config.yaml
num_hidden_layers: 12
hidden_size: 512
n_experts: 64
experts_per_token: 2
d_expert: 160
d_shared_expert: 448
hidden_act: "squared_relu"
moe_layers: [0, 1, 2, 3, 4, 5, 6, 7, 8, 9, 10, 11]
router_score: "softmax"
normalize_top_k: false
routed_scale: 1.0
balance_loss: 0.00429
balance_bias: false
shared_expert_gate: true
init_std_router: 0.00852
lr_router: 0.000583
num_attention_heads: 4
num_key_value_heads: 4
head_dim: 128
vocab_size: 16384
norm: "layernorm"
norm_place: "pre"
norm_eps: 1e-05
positions: "rope"
rope_theta: 10000.0
rope_fraction: 0.5
qk_norm: false
attn_scale: 0.0884
tie_word_embeddings: false
parallel_block: false
init: "normal"
init_std_qkv: 0.0182
init_std_o: 0.0
init_std_up: 0.0182
init_std_down: 0.0
optimizer: "adamw"
learning_rate: 0.000363
beta1: 0.95
beta2: 0.95
weight_decay: 0.31
lr_head: 0.00447
max_grad_norm: 1.0
warmup_steps: 408
schedule: "wsd"
decay_fraction: 0.635
decay_shape: "linear"
final_lr_fraction: 0.1
batch_tokens: [32768, 65536, 98304]
max_seq_len: 1024
doc_mask: true
train_tokens: 1018000000
max_steps: 16549
dataset: "wikipedia_en"
Below are experts of layer 7 (counted from 0) of a mixture-of-experts language model. Rows are named router (the router's row for the expert) and show model dimensions 256-383. Each number is 128 + 24 x the weight over its row's rms, rounded and kept within 0 to 255.
After each expert's rows: a language model's description of what the expert responds to. This comes from a sample of Wikipedia text that the model never trained on.

# expert 51
router [ 93 132 164 146 161 109 120 112 123 144  95 163 131 142 126 100 115 170 140 141 117 126 134 166 156 144 122  98 163 131 117 110 106 118 134 134  70 114 164 103 102 133  80 123 166 154 125 100 140 146 150  95 180 110 144 115 133 131 124 147 113 134 141 127  96 132 149 131 115 142 104 138 159 142 128 108 131 113 133 147 114 131 124 110 146 100 153 152 101 121 104 149 135 131 121 113 152 145 127 151 106 150 134 134 112  91 107 158 160 148  96  95  62 153 155 103 120 104 101 113  78 153 143  93 124 137 140 140]
Digits within competition and age-group names and scores, such as Under-19, World U-17, 3–3, COVID-19, plus League, UEFA.

# expert 43
router [132 104 123  95 190 140  88 152 112 140 100 120 145 145 145 133 190 131 111 167 132 135  99  75  98 172 135 169 106 137 182 128  58 179 106 159 128 142 125 143 147 111  97 112 140 106 151 126 151 132 123 158 130 138 123 134 164 130 162 163 167 105 144 150  87 100 139 151 171 125  81 135 145 122 125 179 126 130 111 109 106 118 167 128 137 134 119 146 115 141 126 147 137 144 137 169 128 148 164 108 162 127 116 116 110 128 153 127  89  96  85 106 102 132 146  85 155 109 167 105 139 168 139  90  95 106  85  99]
Pipe cells in wiki tables, plus dashes, bullets and semicolons used as separators; also York after New.

# expert 49
router [ 99 167 178 143 169 173 138 125 100 114  92 139 135 150 100 114 146 112  87  96 146 123  92 161 141 135  76 101 150 139 128 146 103 143 142 147 180 153  92 152 167 100 111 112 131 136 128 166  85 126 109 109 132 150 147 140 141 125 149 148 124 168 157 139 123  96 139  88 156 159 148 103 137  90 132 120 103  88 116 124 171  93  95 123 165 104 190 149 121 129 109 164 131 108 162 128 116 127 128 130 139 154 160 137 110 137 111 152  99 161 147  99 153 144 119 115 148 103 147 159 138 142 105 112  99 123  92  84]
Single digits inside numbers, decimals, chemical names and statistics, plus US state and Canadian province names such as Alberta, Nevada.

# expert 55
router [119 109  89 117 130 149 128 146 115 142  93 142 104 124 174 108 101 109 151 138  98 102 112 131 144 125 111 116 152 145 109 104 129 142 156 128 110 150  91 144 107  96 114 115 134 162 136 119 151 144 146 146 143 144 135  95 145 147 134 143 157 127 145 126 136 125 116 106 134 134 197 102  97 125 154 119 128 125 143 163  91 118  96 146 158 132 156 105 113 122 149 156  96 125 124 141 105  66 122 139 131 145 136 132 165 169 104 142 148 153 112 141 128 143 113  82  90 169  83 162 169 112 129 168 118  97 113 126]
Scientific classification infobox words and taxon suffixes, such as Kingdom, Animalia, Saurischia, -idae, -optera, and other infobox headings like information.

# expert 50
router [177 118 149 113 118 109 148 128 124 135 159 147 160 120 179 117 128 116 141 109 162 146 162 125 115 123 137 102 123 100 115 110 125 111  98 175 139 113 121 125 151 124  91 157 143  87  97 166 115 132 143  87 124  84 154  90 141 154 154 155 113 165 136 134 130 133 101 121 140 117 133 160 161 168 108 116 104 151  97 145 126 115 107 137 151 101 162 113 130 138 143  99 130 103 101 144 130 134 141 133  81  86 156 141 111 141 139  92 147 110 100  94 118 140  83 160 113 165 114 129 126 166 106 138 140 153 108 110]
Inner syllables of Arabic, Persian and South Asian names and places, such as Rash-ad, Sajid-ur, Khan, Singh, -abad, -pur.

# expert 0
router [139 130 107  98 120 129 138 138  91 147 165 104 142 137 150  98 124 133 102 160 121 139 127 158 152 165 110 111 118 120 133 139 131 135 153 124 158 173 108 119 145 150 118 107 152 131 114 173 115 134 143 110  92 131  97  96 118 154 125 119 116 174 113 134 122 142 125 148 118 109 189 158 158 171 126 133  93 161 107 112 122  98 114 123 157 143 159 153 163 135 150 148 141  73  94 113 123 153 140  95 156 152 122 115  98 113 107  86 154  81 172 121 192 146  96 184 126 152  85 161 131 110  95 139 119 175 109  93]
Mid-word pieces of foreign proper names and words, mostly European, such as Barranca-ber-meja, Benoî-t, Cauvign-ac, Stoy-an.

# expert 15
router [129 114 114 137 157 135 108  96 140 157 104 141 110 103 100 153 136 102 166 127 129 103  97 157 155 151 128 137 125 161 116 105  76 117 115 166 127 143 121 153 107 167  97  91 172 113 114 168 115 113 185 111 133 146 143 129 126 130 164 116 124 124 168  90  90  89 121 147  98 138 135 112 133 116  88  81  79 173 154 154 116 132 105  87 133 164 141 135 123 173 110 156 151  88 178 151 116 124 113  90 165 159 132 124 131 146 112 161 129 109 122 114 128 157 142 113  86 121  77 141 100 139 163 164 110 114 130 119]
Trailing digits of numbers, especially 0 in years and decades and final digits of coordinates, plus million, billion, per.

# expert 14
router [144 131 147 154 111 129 126 132 100 126 148 160 128  81 124 160 117 154 139  93 151 126 115 158 112  77 167 105  83 163 108 127 126 116 158 125 161 132 140 131  90 150 138 148 122 153 128 114  96 117 115 102  88 141 102  91  84  82 125 113 142 103  97  84 131 118 148 121 111 167 130 107  88 157 159 115 144 101 133 150  95 124 136 109 126  99 116 133 152 110 132 146 108 129 155 120 146 135  65 144 150 111 145 150 190 148 105 130 124 162 149 161 152 124 158 195 144  93 117 118 149 114  91 133 111 109 163 110]
Number words, ordinal endings and units following digits or counts, such as two-thirds, second, 3.45%, km, -year, 15h00.

# expert 19
router [121  87 144 138 116 136  99 133 120 150 157 173  91  82 129 131 118 181 120 117 140 173  89 140 140 165  97 122 117 104 123 129 102 145 117 109 146 116 118 129  85 127 110 162 149 115 132 158 128 161 155 107 114 104 146 127 133 117 174 136 114 100 145 132 116 157 116 120 101 126 128  94 144 119 105 135 182 129 144 124 152 139 127  79 175 100 147  82 111 157  78 165 130  96 147 162  87  96 163 110 162 128 167 145 127 155  84 142 150 134 101 109 148 118 139 130 156 144 107 153 164 124 121 148  62 117 126 146]
Given names in tables and sports draws (Daniel, Robert, Michael), the United of United States, and inner digits of years.

# expert 61
router [ 61 168 135 120 100 115 159 135 117 135 101 176 119 108 143 122 150 147 166 103 145 119 102 118 125 128 170 110 144 109  98 138 113 156 111 101  68 127 142  88 112 133 103 115 103 175 105 118 134 126 124 104 112 101 143 124 151 138 129  98 115  92 161 135 101 150 120 125 123 105 112 127 108 106 126 108 151  88  98 153 102 124 157 141 110 130 102  78 132 135 104 129 140 107  93 132 146 139  93 114 148 115 106 118 127 161 163 154 155 167 159 152 157 100 112 176 155 113 122 105 118 133 110 152 132  82 111 129]
Opening consonant fragments of split words after an article or preposition, such as t in tensions, sp, bl, exp, d in dust.

# expert 20
router [ 72 139 101 115 114 107 155 139 119 145 122 106  82 105 167 162 159 149 119 105 129 154 149 117 151 140 157 131 164 190 156 156 115 117 134 127 142 141 151 150 182 154 126 104 103  78 123 111 122 110 165 136 101 126  99 110 138 126 142 150 149 143  80 111 139 144 137 168 171 124 147 113 116 120 164 156 102 197 165 161 125 111 115 101 120 144 137  98 117 162 136 129 126 118 155 152  65 144 176 115 163 100 147  92 114  92 129 137 173 145 141 167 106 129 148  96 129 156 123 156 166 134 168 127 112 152 107 155]
Commas, and, &, et, pipes and opening brackets that join names or items in lists, citations and tables, e.g. Dunn, Laurence.

# expert 32
router [120 135 125 153 127 131  91 113 167 104 130 140 124 154 160 136 117  87 116  92 137 161 132 161 137 125 143 139 119  83 148 152 126  94 129 118  96 119 122 150 175 145 169  96 113 138 135 114 118 139 111 115  87 170 173 149 130 102 129 116 143 111 169 170 112 102 158  88 111 148 117 135 118 107  95 106 149  96 133 107  98 121 129 143 114 111  63 133 134 146 120 163 112 130 148 117 170 135 137 134 108 116 148 144 103 129 144 138 128 107 130 105  99 126 100 190 124  72 132 134 142 131 143 145 157 147 150 105]
Short letter fragments inside non-English proper names and words, often Slavic, French or Portuguese, right after a capital, e.g. Dvorský, Dnipropetrovsk, Études.

# expert 57
router [170  98 102 139 147 148  92 133 171  68  94 123 110 122  95  91 115  77 144 109  85 137 102 165 107 147 177 136 152 142 140 129 123 146 135 122 132 105 104 143 144 108 119 102 128 142 146 113 122 119  90 125 121 160  95 173 159 103 118 121 128 124 172 155 142 116 183 118 175 151  87 136 144 106 140  97 169  52 135 105 131  95 129 151 118 111 131 130 160 118 118 159  99 132 103  73 114 132 118 107 139 143 127 119 162 137 114 164 123 113  82 122 144 106 112 125 155  95 157 126 107 107 112 140 134 146 128  97]
Short letter pieces inside longer words, often after p, pl, sp, as in pl-a-ques, expl-o-itation, Pl-um.

# expert 46
router [ 99 126 164 114 153 153 111 126 151 144 134 157 113 162 144 123 127 135 166 157 150 154 118 147 153 154 101 137  95 132 172 120 172  90 130 131 136 105 132 156 132 139 113 141 134 136 151 165 117 136 154 119 142 140 179 111 120 143  95 114 135 140 117 103 130 149 134  89 164  96 162 118 183 132 119 125 144 121 125 110 154 150 120 100 144 128  94 150 104 112 116 118 138 135 110 107 152 139 102 118 125 100 133 179 156  95 154 130 100 141  92 160 147 111 108 131 114 152 131 123 150 134 130 141 113 151 138 123]
Month names in dates after on or in, or in table cells, such as May, October, April, plus similar name fragments like Mayer.

# expert 59
router [ 67 135 110 105 133 127 142 114 144 125 121 109  79  98 122 187 182 146 115 110 113 148 138 101 114 103 189 166 122 157 164 121 103 111 125 144 118 114 137 136 173 141  99 117 124 105 138 121 138  95 131 137 109 135  87 109 133 120 144 152 165  87  60  96 109 144 110 174 151 122 134 120 140 106 143 166 134 198 156 158 123 170 141  94 129 135  93 114 132 182 109 102 120 121 174 144  87 116 191 128 151  80 124  89 127 117 105 134 133 124 145 143 104 137 135 129 110 122 106 116 160 149 151 126 110 123  92 147]
Commas, and, or, semicolons separating items in lists and clauses: services, education, and technology; tackles, two fumbles, and.

# expert 11
router [112 108 133 132 106 156 154 135 106 165 173 116 127  89 132 113 112 119 131 154 145 166  94 172 118 147 110 132 112 142 112 112 144 108 132 114 124 121  99 107 103 117 121 108  95 119 127 137 155 132 120 122 132 104 123 152 111 134 162 124  98 154 151 163 122 156 137 187 131 137  89 149 151 135 160 141 140  80 113 125 101 110 131 128 127 138 162 155 168 108 117 121 165 104 104 120 133 114 142 105 141 168 108 111 171 167 111 135 101  95 112 114 118  98 107 127 137 147 116  68  99 157 113 162 134 164 137  87]
Word-final suffix pieces completing nouns and adjectives, especially -er, -or, -al, -ly: recorder, viewer, interpreter, distributor, colder.

# expert 23
router [122 124 102 159 165 138 102 131 166  93 160 152 150 109 123 148  88 109 157 137 129 121 158 120 103 120  95  89  81 156 126 124 161 148 125 122 128 155 133 128 123  92 153 107  99 100 155 129 138 100  82 106 109 154 158 140 169 115 113  97 109 138 145 152 117 133 160 100 147 160  86 131 132 146 126 163 135 120  91  76 141  95 147 132 129 105 106 148 122 119 116 155 107 132 125 104 153  93 129 128 100 134 124 159 154 144 110 106 101 145 123 128 135 130 141 115 137  98 109 159 104 113 100 142 139 137 161 120]
Middle pieces of common words, often before endings like -ed, -ing, -s: extradition, avionics, fluffy, flourished, engraving, insured.

# expert 52
router [150 134 108 126  87 130 166 139 136 117 126 132 119 116 151 129 126 129 145 124 146  96 140 148 122 134 132 141 125 129 125 134 140 141 166  96 110 152  99 101  97 140 170 108  88 144 106 166 124  98 112 118 128 125 160 142 107 101 119 134  98  89 101 157 173 134 141 172 118 136 122 106 135 141 119  92  93 144  40 164 127 109 126 126 138 122 112 122 139 105 161 180 133 175 122 106 157 123 150 125 130 126 136 104 139 145 149 144 103 169 135  98 126 130 100 165 146 108 130 116 109 155 101 147 111 113 102 133]
Words after was, also or better in descriptive phrases about films and albums, such as known as, referred, featured, over, out.

# expert 47
router [139 168 124 135 102 160 130 144 101 122 125 161 158 114 131 153 116 112 133 135 123 146 186 132 134  77  84 127 139 101 183 148 168 137 114 153  82  84 142 100 110 152 144 139 117 132 103 164  90 169 147 179 105 124 145 136 127 126 158 133 128 112 138 149 103 124 133 100  90 165 171 129  86 162  92 138 144 156  76 142 119 132 130 149 133 134 189 102 112 127 115 131 107 150  94 149 127 125 162 133  95 151 127 146  96  94 144 145 186  74 120  99 111 128 118 143 129 112 108 118 167  89 117 167  92  83 163 115]
Second piece of proper names or rare words right after a capital letter or start: Barker, Ingstad, Titanic, Galatians, Etymology.

# expert 39
router [144 138  65  88 102 147 146 157 119 106  93 120 124 132 107 103 125 131 155 128 124  96 138 125 130 124 133 105 107 117 107 152 124 158 105 174 124 123 171 123 105  75 166 137 101 123 145 142 138 117 136 148 110 161 131 147 118 102 123 130 135 110 126 110 128 119 102 137 136 147 130 118 118 158 162 113 155 128  88 143 100 130 139 158 111 117 156 122 147 125 139  65 162 136 137 166 132 153 129  97 125 135 152 135 138 157 140 154 130 135 151 104 116 109 110 149 124 131 100  79 102 149  99 142  96 132 131 129]
Determiner-following words like first, most, largest, main, number, last, and superlative -est, often before of, as in "a number of".

# expert 34
router [ 83 132 156 123 149  89 111 121 146 103 152 171 150  88  92 127 125  82 120 125  97 134 140 140 143 137 126  91 162 126 142 151 111 144 151 155 172 160 126 143 107 105 109 143 140 132 107 156 140 137 114  83 141 165 129 115 115 131 170  90 128 108 151 100 145 181 141 164 146 143 113 153 162 134 128 110  91 118 150 141 153 114 130  78 170 147  90 131  91 139 108 137 166 117 117 144 117 103  93 110 111 104 136 162  86 135 120 136 134 148 149 109 116 101 163 106 148 140 143 118 122 143 107 158 110 130  89 187]
First digits of years and numbers, especially after an opening parenthesis in film lists or after a date, such as 1987 or 2010.